Below are experts of layer 4 (counted from 0) of a mixture-of-experts language model. Rows are named router (the router's row for the expert), gate (a neuron's input weights, with its number), up (a neuron's input weights, with its number) and show model dimensions 144-191. Each number is 128 + 24 x the weight over its row's rms, rounded and kept within 0 to 255. Numbers have three digits each.
Before each expert's rows: "comes after" lists some tokens at least twice as common just before its tokens as in all text. This comes from a sample of Wikipedia text that the model never trained on. Tokens count by the router's weight.

# expert 11
comes after: " | ", "0", "3", "\n", "1", "4"
router:149147117167101140120150106135131185082110136141116138144130140137148114123146140092129108147121157123152111130142142147125134119114129121164147
gate0:122142135126116095128142133102126123126128157142100166131119108140094154125118169096135110108146107133166147115117083159131138165117111143125130
up0:091157123125189128112125141125113158134118161150128128155128135104149133125146144132141104189100136158133123132103132123116147186132123112116120
gate1:109148107131137126169143186124101202146132078130142104146136131116090102119157109152144080171073126105093182128155158106144135123119099126089144
up1:116169168119119128117114085145125106122125123142170160131128140109112176104195142139155096102139108165147111126108080112114154108150131108131178
gate2:119123145136103111120167122114136143110129094145107081129164106094141125118082121100117106147122200100140151145148140152146143107146108125123110
up2:144133114108165191128136095133102109098137125097158162175150121127127156128120139112155161122181108148156132109120133125128093155122135121132134
gate3:113097138129132148143135157127089205080161069126139135106135175157136130122163107128129121161121109120153156124153104100149107104087135088129138
up3:119142113142144094092133124141067190084126142143107116123122091122137148118093080110175153107133112158115164176146158115103132079111166107102143
gate4:116123154154140117137123128115167112158129206150113072141147118119128148142118138096135148150174130121152070092108099106167143159108127123103168
up4:087121138065173150182115082144112158146093130135144127142171159136147152182161098103097115140157110149132125116143081141149151121163146114123116
gate5:132120116137128112167163154109150171117124134126089119113135114160110133117117136104160117145105105153137103147102126163126093167094158129078160
up5:163161132092122115132111137106171128155113101080100138162139118102134095090140069139162115160164124095105090165115041145143163144134119137134145
gate6:126103096095150122054107097122133143103128165107132130163148125144161145175055138146097170162060111127183100150127131140149134125133129115091119
up6:149138122149129153139107137107143124140116140100104152152143154108135122138146100131161169118119125118123124115147123124159166118103113125166144
gate7:127071094123161152120159156141164158108120118146136099122167113144169152122119136139109155160082107157107096104151168153088146087114121125101060
up7:153121088142116162130148114109157137126143151133104125131115173140114125115066101119123143122150139138116142161076147095129139109106119136121098
gate8:113113116107171125132139146118175135148125096101166082168143131071095129147145067128172131118163109129112086133136078136109115091092135101137151
up8:142140118126122171152134121140111113124156110115137087106157116129125139132102115135126115161093114097118122130134182145091143108133112108121119
gate9:126121116136139097101126116193125142137106174134163182126126158131156135097115102162085131151159129144171092151123138137119138132067174152123112
up9:129149149127105127125135144122106117109132141112145123132108122133166144134130171101125149142075116110093135097137138113083133127116107132157115
gate10:102083138155154128155090068104153194140152126145091111144152095127072072185108124109086123124129106082136160114107145191140097119121136120117144
up10:138120088143169122088135098147124146077112122141129104120142134162136124065118137181127124127117152130093132124096118126119121142136141109137128
gate11:165121110161137088093111136134096145088098125091138160141106149125097138116119133154153186143120144144117126089118188114136125163171136119176110
up11:127102143128150133139102123110094123108127098177137087135117132119108151152162105116138123100161090148076135133099134119095149123079148112153134
gate12:142106073121150098129148127117107119084111161146189131137129112170124136136124166136126105144089159152145126070099113091146138167088134130096136
up12:124132123093097151094112161119089107128121173106147118112120117145122108117118127119094131145097142125123102161157145125177143076142152144112113
gate13:107131160113142142126177144069126215123120119110080089121153050137111113121160164107128149143090152149168151130124177169099086133121123136116085
up13:114163123129125159112103146116119103136135161125154125164121172121125118115142164123130125106153104117155138102165144126119111137118126093072146
gate14:107107127147086112137113151142132114136140133104116148152129126111142128162134087120125122175110124131113097102135147089189146095150170114093161
up14:118139138146137143169093136125133106133115156139165164130145120115163133119114174150118118105133144166163169147119115131136130146127121160165116
gate15:135106160143111142114134116071142134147125123134139145122120106092132142099151138108134160120096162149142138117128179105112157096153147123107124
up15:155164147146136097130124081142143126120098114153127099133116168100154139113094134114149152167119131157123045098144101142111124147144116148139144
gate16:120132114119124153156159114110161169103152107142144152092118114128144133148117108144159113124079151134169073139132154147107173163150209151134101
up16:129140156127099097173092132158101115151127142099088158107106114100116136148132134136132112108121142096134162137142133138103103163139097131172110
gate17:124173137087144141111114123091121140130166141149118148103124145121144100150116150129142142136125145165145083131135123093138112146191102149160151
up17:111120162106148148132046109184166131136183154120109137130087090146093137134108137074143138120156131175147077122118157146155116128119102120168124
gate18:170110146171111123105119133135117152075154099102142126143095137137154148119159110106136137115147164115118136122121109101124149121134145080113147
up18:141141123150137121117118140139123117091140135127143109142113088117132118119133122159091127134132132106150119152116099151082133093120135156187142
gate19:131115108137144144149115073176067135111134142142112116129168111116159168131094143150088099133143170158101201153124127117122144115123164129133069
up19:121126130121122156143115167176116158092110106079119163124109093109130152143146098140159118095144132120169125119155154128132142157147096121109113
gate20:119130130125141131111097142120135111106108137123055134105163145117109153152096144167093112135106123126136136112131171183113167125096148112127094
up20:152142084150162099145138078144146113118167093108099125097131146148132140129140117129114177106136080107113122168095133126123119141126088125134121
gate21:123156076138142160145168185120170098133075110143119133182157120126125137088136083090119170142145130113133080156152149119152179128149141100102111
up21:108140119156119093144104154097118144109154103112135117141169128154103122129139130140174165161151116077109161125121115108143116104135112125126129
gate22:124112117116125143083132160148113194118153162146158178140166124104141148145132098100104103113135122140134162130085108125130113154111128125118152
up22:117128131118141133084101154097131158086160148134140123147094143102144100146112117178117119153103162132112125110164104119113164113107117106196107
gate23:130111124145127132130118115125114110144118147103131094119132126092113121077153116069125123142085113122130155133158164124099098159116133146141096
up23:108088136116119152164072157128082115113184139070134169139109131085123165102104166072120120157100144116130086084189130114117132120158099175156168
gate24:135097143137123103126168131117169125137116158132092112101123120149157137139144122117161139143129133175167098123096125183149155147150148143180107
up24:144149132128110101130131141133078079149106108097158118078143131170152172114144158148115111103110131110125148134116135122141133125119106154137123
gate25:126117143103115134114129100141143117130104116117127140167146132173073160096113127135146132129157114157104099142163156145149115082106118104146129
up25:135115107133161102081121140128126132150098152102123166155119107062077132126129133095154131130125120120144163109145174143207115162120123191119134
gate26:071121131134117127116150170114118131109138110172147113114140145131105121121122140099111128099133183108153111133131132127149168163107151144140158
up26:089096176162111132122136141097108133143106138155088161151144142102111166136129125155130144077137166100153129128129125129143183148116105131167113
gate27:116149110117184109126107175137147122124133111105146127095144133106119119117102100158164135128173141100155166071099143077141130127065140136111112
up27:161109102131143101109155151107136143140125092111109135143098194146118127161121144124169141119089178140122114120151126142142136173102112097135133
gate28:103173162106094148134092124131156131140109104114132106111167123146129160132098093120110138118103161121147141129140138143125125092141084106174145
up28:123118155130155131082135152149132136154115128122110108086132102106137144151168138155160113158155122131089120135123161116170130125104134168128113
gate29:146085100128144116114134157109156129112124122145123138108137108115132164111108128157112121124171157171127135105113132122133143112130093091129140
up29:126110155100169152137110104131138153094161146158161174124095112148136093160074114134152121123159121121136113112114130122156096094127153151143152
gate30:153127101132128136101184172126106132140132097162119111121120098118157134151092143130119154165105154134140063140139143101137160133109135174058130
up30:109147118124133108143190131195117157095099144144166152159098148150086128145175151154151094143096144061143159114095115096105117165144167142102114
gate31:157133114084135118096170133106166169131149145108159125123161152124089120135115121098161129168128139098112064096126170132140172115141181158135138
up31:124106112102107097147125104112140124115141171139121141082115121146106135168114160112096129174093111114153144129125108124146101151112147149160113
gate32:151145095141143127154115076134148158120144149148159173156145122094139174143104118146117111129094150102101129087132120117151127068123080114183121
up32:116121084138124165100116137134157083150103139146177116095116151168136148093133141175145144084116129126138168166110134097093121131161129134143120
gate33:141147137135056152125145104112145198108133113121110163129131203110142126132117146152107094119144129177122109118135130188143118187134112068149109
up33:103089138088104139137124121134102132138135106141154101178158104122099073146058102109161107102123117145080158164118123135180146109134085092152148
gate34:127174090072127150131169125110139128130125151124166121090169192106145157089183138058104156146093106124180148122135148104154148161161125114149101
up34:153145134136132141160158160107110148137120146088082079096142136102137141121118139145103132122162122125113138176131137147121135178181126112109067
gate35:142132098074097122114137139160151146079145129105102104103147112104131132106116143137152110111136150115161164135100100145114130120112142119127110
up35:141107128109168171126137118136100097115133130119095118121149137145097121140110152109160139093147116136134106151133114109124106130153105116108127
gate36:153116154127092149112102134127124165107153150106104098186088116090111158120108101118111124123158138114151070138118146163140089115135149141172156
up36:147130131151145153135157139159103145114110150133104138153112147113143117144088139125154117127048138139146129111109170181117164127149111131148134
gate37:154137136119111153135143127144143111125127108162121139095137115136169133157095128154119147122139146139168099149093106086134107080138150113095083
up37:134129144133160138163129135135118167144164157126157108158139157121084132138094146121142120106155135145108129159123119183161155120132135156144125
gate38:148184144121164140155116145156174150097166155149139120164157144127120062149168156132122088132108117117147106130118112098151137168144125140133157
up38:127120106138143161136109127154109095127101099090126131187125101119088142158099120128122142161164122122073146142146095111150096101141098138137167
gate39:117129173123091101094155140152127102105107077109116142138070144108178144081119135076149087125124104137141093124159130157118118105131115114163146
up39:141075067106122130130112094118128112120085139155137112106083126135145168149131149117156112151117139129176141103120121126159131149119076131108181
gate40:098131123130119127079161129130177139153097112131134168099108102124122153102118157157119139153135112123148178115185145123134151154151143152126113
up40:104152148168128134136084123112126130173165119137124162137140161160108118125119140119136175123116101123159112165102129092128157102165126120119122
gate41:137073089136136126112087141155114124113121145104093130125146154159090120156153135104115108149140138116147072148107143134120143173143163150107106
up41:081168128117106130118086119131131142116101124150132112090140130146131169119162104112140136134071139141158125109091128134103125176141150096127199
gate42:126142123128155132099114140110147150093117094138063112127135104147134136131113122119151151136104134114078115143101097120120155125146155095133113
up42:078133140104159152123159144158115134108168157084139116121107112165121132104066148112162122130145122130133141175102156132152120131122070101136135

# expert 1
comes after: "\n", " |", ")", "\n\n", " |  |", "."
router:136156147167152104151151113161143081126096101146125109183118144150150129112125130134131118102112081137149123101130113155142105105130076145110155
gate0:120131110141125150126101141120123155156122115087183115110119089080127113102081130105110155065126173144145120143110125125156138159105111179108110
up0:118166133129096128133138131218142119073156127147103120103123127158132159131173147141120119144143130141143171127110107129133099148139121155156133
gate1:103087143086131123134096129151113146113123156136133124084104152122162134130082150107135115109164158140114158124159104134114129119076128140128096
up1:123148136124093157089127114140157180131131141130159130108148157142107156169122128149125138189138177165074108117152124161150138138116146141135103
gate2:124113124112108097070133104130113134134092162117120117097077085089177121148141154133125148093152141114120105129153139103078113109127143164135105
up2:155121111128150119150162132127141115127121144137152122144119111134148132120152127098138129131131118139130122140105163160131122124159066144151117
gate3:124123132123136138132104153122112114133186152134123109102101134121136131142128080121112141101100147089120171155119150124127112101116091166099142
up3:082141121136127146093139104152129118128105128120121134142105125110125135110089145122135089142127108128092128143139048127161162145175115143120156
gate4:150119136067116146119138146124177169166129113101157118148118128129097133132113137148148140091119108125097125180114101141101087139101121157096112
up4:136110143083121127148151099125178134149137120131167142111162087111139100125125168112116171131152102132073134133097116123176087094147129165117113
gate5:118153175162075116159100148136113147114126156123128127123150147135134128149122098089156112128129136110151089128102136105135161101121153114124118
up5:150121160145154124101074116126098125111137144118155131097118144111133152120100152129133118119086163156091128158133117121115148121176094101161146
gate6:136131160101133100100147094153113147119126134148138103130147151175130112107123157075102156104127161167138147088097097091122108161123070131081144
up6:100136118121131120105153156097114130133124167109078132085118142116129124121093072171155153134126172129117132123115120119134133133119143116161137
gate7:127109135110154149128132112144177123145128152121108131132113115094178146134097119100093144110116127108134122104139119123105120147157138087147115
up7:119115132139142093118114098111154110083196132124129122110116120152154098134117095081145097102132108148081115125147134099096139116139127167115123
gate8:100109090143120123101120146090132099103119086140140127161083120135104147142117170130124141096147127115115167160127152101072124143135097099107140
up8:123124118122137103122121122170140107084114114132147109065145120110121090083132143162124140110113157113099127139108108147125124135103132138132137
gate9:113157122133135073149162137163121121119102110121136120133132117144154115097130116139144122121074142118143123087135118113141110123135053117135122
up9:102146135141122133110136141144104081108140086126120114166126114136139136143153111138136138102129074088127092112097110085102135109152085148146132
gate10:121097119145127119146119142118128107160118136133124131110131089134120124118127122107112142129116109130178116086113098136116129144144106148155138
up10:104125136161134126101128132121065102130128138112113151147165136138140090122113122140122080109121098132102137143117188123111090144123116134108128
gate11:115103132125131163136124139143150133170110098150159123166130129136086083091182117061148170142124125075100155110136155152141115145117139130147101
up11:143149079158134151098113143112115155114115175094118131094119171151143137107098119130150168135121127160150132120170159103153151155142125105140135
gate12:102168109118132127114164144160153137132135102148146122163138172141154122146157115142126164127164152077096091124145131107171146135162130154130117
up12:088114142121130096144104159173158143110104151121141133132120136131136111123122111113170162088067162122130099152125196096157111122159130146146122
gate13:137124129131104138112125152148124108152151140162149111107134134109122115108135140110128144123136137114120110137147145122129097141145131131196098
up13:132114115129110128112083153105107107125163153152129134075106108138128148119139121108129119113154153133144160149153106112124137146121151132077106
gate14:114180125149146113133118122140122151125103153133179128091136147085134181113124165142081181140131090135109098108153146110136144082094153110116118
up14:090147147142106120162145134182120186128113089160167138075136167182121109137145122146115123169052141117126110141139172107160121116122125108099117
gate15:109093142146110101141152123128111061124128127132179182117125108109143162153126150140132133113099101187160136106115165138084129137097129157135144
up15:131122143141099131142107125131122108131088173103159134100158113103151125162106105147103108113130163150136132099119113117137120129131121154130092
gate16:153127125132027124137136076088143138142106098124165111087136142111160151094164148118119119125164135124107094157127136100186141151143145136147200
up16:113106109171087132107131143111122090131098116139132152108105154091117159144131096121130095151147148112160108131154118123118136155117121144107104
gate17:098084141141083144190114142137101093119115140150085124169153135115121146123149118092145112135144109120131132115109160164110100142101158116150157
up17:129121102123133159090124122094113135148111134128132144142165119101108093141121155143180122096177103160117125149164139122123122156105117127118095
gate18:111086134139128103151131107118120116122157177133158171108105167155104155102086164122138111122131136097104095135123147107122103120127142194168130
up18:118102147095127127130206136141161144089156091131113089150110146117070099129149182168130149169167154119094138122091097135094164129133102142104133
gate19:140154128106096118118144147133139168130116110162147104174092140103091123122155149119120107116148150144119127133082140132152138120128133110149161
up19:139167109101157146136111122138149096140106142135050156136095107083141144203120127126142133127134123118124118104105098080087127129107115162108126
gate20:125157197122114111093164132133128110160136095135144110102100123115117121084096118149152144131142108121093115115146117128118184132164114122160082
up20:118157125110129115135103117078138136073111130109118116149140082108159104125148095107114156132106158129120157127152098158150086137129104130143120
gate21:130133135125122130122136095175088094120112111122135096096080108161111107144119140143128127111153067145093120137137157153112128120155105113143089
up21:148094096092067174116133126097162113100154179136106123103144117138170157110163154130136126103103150125113114132139114092141164106123126145133163
gate22:129154140133141109121179130167139186089115117133135109124134130136157158129116097100126123163162148155129106111144104103165131177071122084136162
up22:100150131182138128164143143138131147144126145096124118159127155126115113133083142098121096160123112141140103110149098157150120135101096129150142
gate23:131110144138133081128172129123188149130103107154154102138062137170154125118125147108088071122095154180102115118140130120151109124126125138124133
up23:146144117128140125133126088168112053160117106151121121157200170155148139132122106136160142089111079112180131179106123138148150152154122117150146
gate24:146169144130091124109109095145142136126117092145135147101133076122131134131114104129129105143095184171132108095114142105099165146146143119144115
up24:169110116094141122120138127137133168116119124116131095122115082135129142130135116102133106183111102111167096130111107146152117135092171103077153
gate25:127097175105140160102108124116156110125122130155109095152154124113096103136159132100132138136090113160155101094107211111144126151124115145179086
up25:149116063091106134127145136141144157131127113088105115116160137111132109143110129142113106183144119137121107127152113107142097114149134177082099
gate26:128152126151131121115117134148106165146123138176159111101160148130139110115167150158143086183102125094092147105140170109166104123145081141155128
up26:148139156144113178100111145116141152096137190139108164101150115116125135134145158197148125107123118106093146119166111114127110124105117132129146
gate27:091120155158113121155082153116103139142137143173133082141156124137135088107102164165154110125117106163166134157134135110128159158113156124128143
up27:155144049106130136104141107118112121084114140146097133117160133107154123118129145147086123104171166120164086130125141109086132124127118087090146
gate28:122074167137165124110142146160158145119141128106075148154168127135130163126102118143126176115133110173121127071116098139102149126112130120142132
up28:140143145106106155126142142099173091135142119148118100186116126026118136162178152063122089099173132111122114125108165104119077124159130149134116
gate29:072142138134115155096108124133145081103181137138163127121066135166175119097148143108068145118118136112114165121102135090174105094149112134102117
up29:103157119089152139122170141155091112174128126145162106142121132099137127141107142085141188107176114101109163135136151113146142111092153123114113
gate30:158137150138107097163150149082168088114159127135147148150165144143121111127116094136122159103104143129119114148117120139124164144150092094123114
up30:133142148118134155085113107129118148180123087137125127127131112135134167184122129129152135122126097120133140112139139158136114147123147154127133
gate31:165113110133107139124140140147155074136136120152146121130116135147131146117163126125137123121134148105128082150080157114098130151100170123136149
up31:157136126178164143098120152166157138085100153107132149172109153124114137158121136115156127179122116139135099102154151062098103138125110131114170
gate32:148123119132110053132145109129112116105089144139138084110106129153142131086127122183135123104136157147135122162107133121106127133143158127114148
up32:097143134130132132082102133123097133132109137148110164152128173129152146088134111136170139082154129133108133125118168140141133096122116129179103
gate33:115154179121119134124157130105126103148136128134153120112110109096117132147160159100104135088111130114115133150077110130149106146139123137133142
up33:123162111149143114140137160095143172099136156165098098096092081152154135114142115098112095093124145143127148140151077129092063102168113120175107
gate34:142130110113142083111119156116134115154097103072136140154105150097106129140126106128127127170099095131154112135081125142135124140133074164103102
up34:145138110122130147145128095139099127135122127132136098129133147190153082151112081137130107080120091124157131077146113130131176160160093140095092
gate35:152089125105136090160184113123117140114125121138160126124150127161145121151150100142190093152105121110176155160128087105163126170135115119131093
up35:146129164130107130096153150135118124115119138163143089091121105179134114101133138124193120108123164090154128159144140112119134188182107102154176
gate36:116154178126140138131149111172122136092145127108152140116115137153157122150147108133125119125127091092156092110120077112150126133124151151110095
up36:131119114113168125121150102169123122141139123153134116157129162135180138113148139119122101140110123164136168103133127107151096122120134150163112
gate37:138147129147106148150125144106159126133140106140091141154141144123093088119120130147135113074104100086109133091198151078178195144144121124145148
up37:125146157144115103095123140121144144121144138144168112134095140130163155127120140109117091136116162092143172144121129160160068094126152110168132
gate38:107131153130106156123128095117099175086128087118105130197135120134119149130121142104148097117127123148190188127140157135124133114121102106155157
up38:143140104153137148124140136113135087135099079124132101107061121112140105138117120155152109158113083103093136133124128116171138118116157143130130
gate39:084124114129117127145156159124126139189100117170107149129161091143132112112131145117119058186087112139098104126108124143091135129148152139097121
up39:106115161158108111127095083077135168156103143118119151113141084131137118111165091109161077185155141155103137163122111181143133114152158153119125
gate40:131112134112107124167162166137177129139123132111149112167131101112116142136098122142104142159106113143171136088129146124161082109166137128094132
up40:121107144120136157156122141164097168131080135078107136135144092121144123161102105079108160138115143137132128107097172124113120124147160115132080
gate41:137145131114105135148137162125126128145153112152134116173161140127108124165097103118138181163110103163146161143095124113138092140127101138144108
up41:137109132131156094132158219123155105113147133131095118123147120101104169086144134131149159160111145125167091103141089122142134129146151151129133
gate42:142112136114121102097125113143092104138151116180116134150147115133095137115152131124144119123129115136083139094136128123133166121125137117148091
up42:131119121107126093151111153096101165082128107144134132113104134126121088124120122113148147126133139124113136081120110130159140107109143080108137

# expert 9
comes after: "\n", "| ", " (", "\n\n", ", ", "-"
router:118128174114081093120140161109121118150145146121150131159120111148129111121158149134132145108135137152094154125085193072112059120165102142151122
gate0:064174136166150107120167099115158097151158155136119124127100131142121169123124104112126132105144136139113156137112116115164154145123124144161134
up0:120182123130129110163111118146161125130102111149132077164108144124139138152132150144122117119122121146122086121122111123156142119108135100105148
gate1:142140140142103107089144136111155100168133102105143138146112086133161143100165117109114127111136121137118122107122121084127156083126099157190083
up1:141137124117161143113159132166143126125122142072163126110154134111163169090158079095147154155102130177140119139153106149122139111155150121150185
gate2:114116082162137129141163135138109092123127100071124113128115112146135121093128144128136108124142147127138114099160115120110124124074115128111131
up2:130169130161110146138106146113128147077116115106127142153147135152118174176086112130109122160153115122151105092125106110148095141095115102100100
gate3:149180144090094132126165118126108146180181140149173107092118105174151104145098127162176129070109118100107147151128160137120138098162149141108153
up3:140104124116146159121166097121129113127145119125100096091144123126154156122117108131099087113154083134165126134128095143124163136096159144110170
gate4:091118129112104120131121056149143153147096151136135114142130098105173139132106164126151120150171145087116105135102120166151119158153143108116125
up4:158079141085137116136125090145144138128101120184068113091141159121115170149130111105132150126152089143100136118166134089120129120097104116148132
gate5:121135124140164112145126129164148128104101082127090140121117149136143133136138087123106153107131106092125093113139173113124120129099088141150130
up5:115149116124130157149154104118094088128082100117126126137177127102113171114134136161170120139163102105155127130142108160153156096104127131093130
gate6:102114162122078157131131149101156110104122125109109112110098104160140130108138139181113129096132117102086131114093164116096090144116110129138091
up6:094132117116140191101098127074109154136084182156117123123136185154130111132115128123115154164111147132082118122097141117114144136132137111108106
gate7:140139179164099115150160134140145143122105116138093102128128112127117155106085151120137131129125119112119159131130148109086113129123122109168140
up7:135152100149081122120127132142105118162119124136116078148120098110087107125141113150171165143154149155124146114172128097151114099092119148127095
gate8:121140197138110118123147104107148129139121120113146157117133091118101134098135113126158129164112144109116109114146130131154124143121139135130172
up8:118085072148108165132134112116112124144146102155139114128129105102108152122085107177127153131120066170125085130074132080089132112129170131132117
gate9:107133133140121100102106085119099126138153126105141134115120138154125123104151156098096076124115121124180125165157107161126103136132113114155146
up9:107139128150149120126125124113128093121151130109112142058138103179142114137114121153088145129157124134131111162157124126115099057131133142158124
gate10:127105131141106133140145136117126127117123137097129142153124101114118114153167140131116095122081109122090159116077189120117074152133141120128126
up10:126173115123148145117125113114147176148094129100095132168159098145162135152104133149114123139132125141134164106109134141108121122091123107152125
gate11:095162128101111127096141121118080135120147147153117144114114128135070143133152117119101107107132154162133121120159113131139134132128131152080172
up11:131122130142123145129128135086094141137121168150135130117131123157095141102136159109181122101092119076150090133126138120126141082105113179144135
gate12:148144152158143119123079146118120172134189131129104134160092126136095123149138108161075123084131129152098142128130119085105143132134133127146127
up12:129152128149120156139162144127128132091126119130106114133112125122132109107173166152134126136138114130113144111169131130148084164101145129113104
gate13:131160130115155100141161145155136096140161081118172139089155128136133113090141093097103104121154106127113140143083126126144148099091123140092144
up13:122114163121115127152080126130133154132147126126133120118156096159139131112119121124130102104110126106097140137190110129122108138145124089089130
gate14:148120142135143116122140111136170123134112134143141135158144114124109112161135137112088132125128098133119149110130122127110076075107115092120137
up14:102174136113121127132080153119106117140113121150117118073122168151110147117122089099142137107134112113135148129099104158094143206130177107126130
gate15:125193129131132124129097117136138120117129088151102126152126140131152142155124116138134163139137137166126120114105118134172111123153100138154116
up15:116165091154156147115121105139115118128157162105158116147118097171071096144097092096105119146095087122165131121146154116123160143141134145149147
gate16:128130141116116100151129130146133111152142099117108161139103126146128107152133136147102149168150128131099147122049134086111096120129106128120134
up16:134118146151160151132119146187141126149064103076097185140142155120156102112131172096079154116139151175092159111125116130164110105113134141091112
gate17:097128138184122153123111145107111105158126118111122140114125121147166146139147079151165087090082152140158112077117121126091138092165095149142122
up17:174198108178152114149098138151143122192157081119120118138096164097193130127106092093170133137095121145170134131130131104106112132152145129139122
gate18:126186146097117115115168147117108128160174104144120122081162117143143137080107105121140087120115155100114103126169115105148157132148140151113109
up18:123135157126117131161104130134130139134183154118064099118179129125121120113120113080156109126165130146114164163150146123129123109155181121142100
gate19:157095098128139170148113121112113133117155109100114098128146125166123093142119153137110109124069119143119145124146164090104086160178121143099105
up19:129132149128137145138115151093184147124103122128155109146174154116108114113095144145126167107107135127103200130060142136143120110137102175138133
gate20:098146163097076153115170154117111093127151085149137111165081117121050159117087152160139150108114115100116118100098144082168072156156097168108144
up20:163114109093183111105118143100104143167083116094151127065150094087145172145101143132116096100100113114103104122140130105115131116135144105152081
gate21:140105119101117099128120116137104086133147127127121100121100112189115161165167139136140110127135105158134126126115155121133103160161155140140160
up21:139170118127116148109105139148141067132106114091128108103110151130126156150149127117108086174119139119113151110136109097156132166107125116122117
gate22:130175155103155115143136146143141136144135139147166134119134106157131172117124129149171129139133123146139197138120153114122059151150136156100122
up22:138172103105100102170110128113117082109143132150149136119138110133125169121126183089146126096163153108112127065093144119114109133112154141138129
gate23:115156133150083175118114133157126152106172107162151133091124119118111144126167131111150140132111143112102097106142108103178091142114108157122171
up23:145149109061130150128162130112145150091156134122137120129130166142117164125082161110122159116125137115080120143087142166106154076132121143117135
gate24:160132131104098137092161122123081119126133106109121140159135098173128109122148177119120108122090116128104106112086154103143095136120124127124119
up24:102132121142109136133083117113145156140114161101145114088104164140127177108138111118165137139100123123167134130118114125140144134104111149126152
gate25:117127148131127110138153146174092171133146114106088103113114101149142086114167149146070126082138079144115138099120166138104106154120073150110110
up25:134086122152117141138138127132107144136127127098116113126162125140088147154125126127133100122144101168076106116111119133167134124168140130136154
gate26:160135121111133122162127091127136093172134133144121136143118137124120158107100125098088117118121188111137136119105141132124100121098134140124100
up26:105071106141124145091141123147126116067210115109122155085093115128139133152167116098121151084147153182108095114130154145132111167144089130140092
gate27:133122099089124092118148133138090127129123104147142155137125105130157098096146141144123110100132138121149163135093159139092108124043133134163142
up27:115100162139149142148087152127158120091164124076123126079141135102137095138081109096113087125125099111139124124118127109152093172109148157148139
gate28:108162166103126111154137122116143153110165061135109135108150101142135137109144129145102143150162121161056107093101137117089114086086121102140138
up28:112120147148092155101090125150145158122072136132116162134123119086128149113158101131139118116094112125129146150124091156129164126093179116101141
gate29:103138148116113106151086146112161157135127118143119105121158126121135131120158106141131113095125094121152091092066127128110060122140127092131117
up29:148139116127125158145162134121101149136128080123115107113110115135161147147099125110171112151136151129126084161141086102148115131093130165107134
gate30:143108182121138149114125111135133171167143103153147122152102144106135157100129129148105116102088095099125173145154129133151159136112122119106156
up30:154065113133133140108116152145105138128110129125153109099143186126168155103129092120119171133097159097136152125123110095119122118187105155181148
gate31:159139127113136127180095093094142143111141113120149185146136110165128151140177121150161133125164136145090098095157122097155104156138098108168091
up31:122141130114185123151140160117103112168125141103115177127164136136121108091189135139084122136153149127100170115145122083131081135140126126132116
gate32:101138156106070089094125184118129119117152134102133186143146134146179128116127103150144170111101169156080121127099136105128095135149133132128123
up32:153123163143158163110111107157052111131134121122123111130162135114178118095143152109140131118113160143187114130168133122104145151168109121119143
gate33:139109126123131154076125145097151097124113166127120093070114117101167104146178112148127150105164146104121170162124116129157143179094150184096123
up33:148129083125110157150122088145139111185147098083113083101103089120154137122111132155087096121154132151126139106156131108144140119143134132108141
gate34:105116146144124116106098165176131117093124126154129099103124126121131099137161145132142145089150112145156120151097121128126164120119137165140126
up34:171105138107134113082067123092105151133089146068153146124128109150149125133137111145114106135116108155090109172164133115114080102132167127086122
gate35:066117131131130150074171162127143173164121084108119083148147126087127111118165127159116082118158130134147156131089129121126115120128133076120111
up35:121135083073168127142125115108092123107113110104105113092155105144092090143102179123099126146150081066086123105112119128099119167180134064173174
gate36:135156124149156130132158159113170121159134143150075115130081126062164147136147166129146133120111130131106107097069215106118117125167123103091136
up36:145141096139139088094164124101128125174126137160106112091121131112124130123177130146125178121126137135112141109128120147105191112117130113132162
gate37:105136129123126123155155127102113145125149142103131122120134152095124156108087093079138098109175101093145100135114142095135123131107115122093145
up37:146138170127132105121148115153170137128109137143112143096156130138155098171154151166123116118151120124122066100170103133099120150149105146131128
gate38:158128087119087132105099148106159109113147133137149096125124125131094098095121086164136130122142158101149142164129120122172102110145176112116119
up38:097170142147106151140115105133168115119117108142124171131108121102125101149128119152108109078151113106131125139100121120142090137111111108090167
gate39:136137118146086108109159153125141101158146109142147143133122110124112103084165138120081167112129148112160128146143138088143124117158123118103140
up39:145103132133126173121113139103160133141155147131090130155147078143173143130108149087110141136169119126109151117132126132141103144101155108130132
gate40:195172143104125157075116117146116099133129127144112144135176144152128160087123111098118157077155170080143142153124136108144123139138150124084104
up40:112131170119168133115153134116095089152145117157113139111130174084111136124185139128133166162150119124133079153139156144153130098119110154114125
gate41:136148125126110126121091142178121119170126142137128099143142138110124078168138116135117127117114123125111119147119117151104099135150130144151115
up41:093126129129144114152181129095140149118116176127122133148112105140113138128105116123119071096143112115116112140152143114171133124131098106091130
gate42:097114136111095150094134123110151144146133125149127150104102122178147157107160125112120110107138126091119160103083121140120165119152163144111091
up42:162107123056165117106144167136140160113141118116137146134128111131127128122137093112151108102127129168101117115128144138128122094104147139101151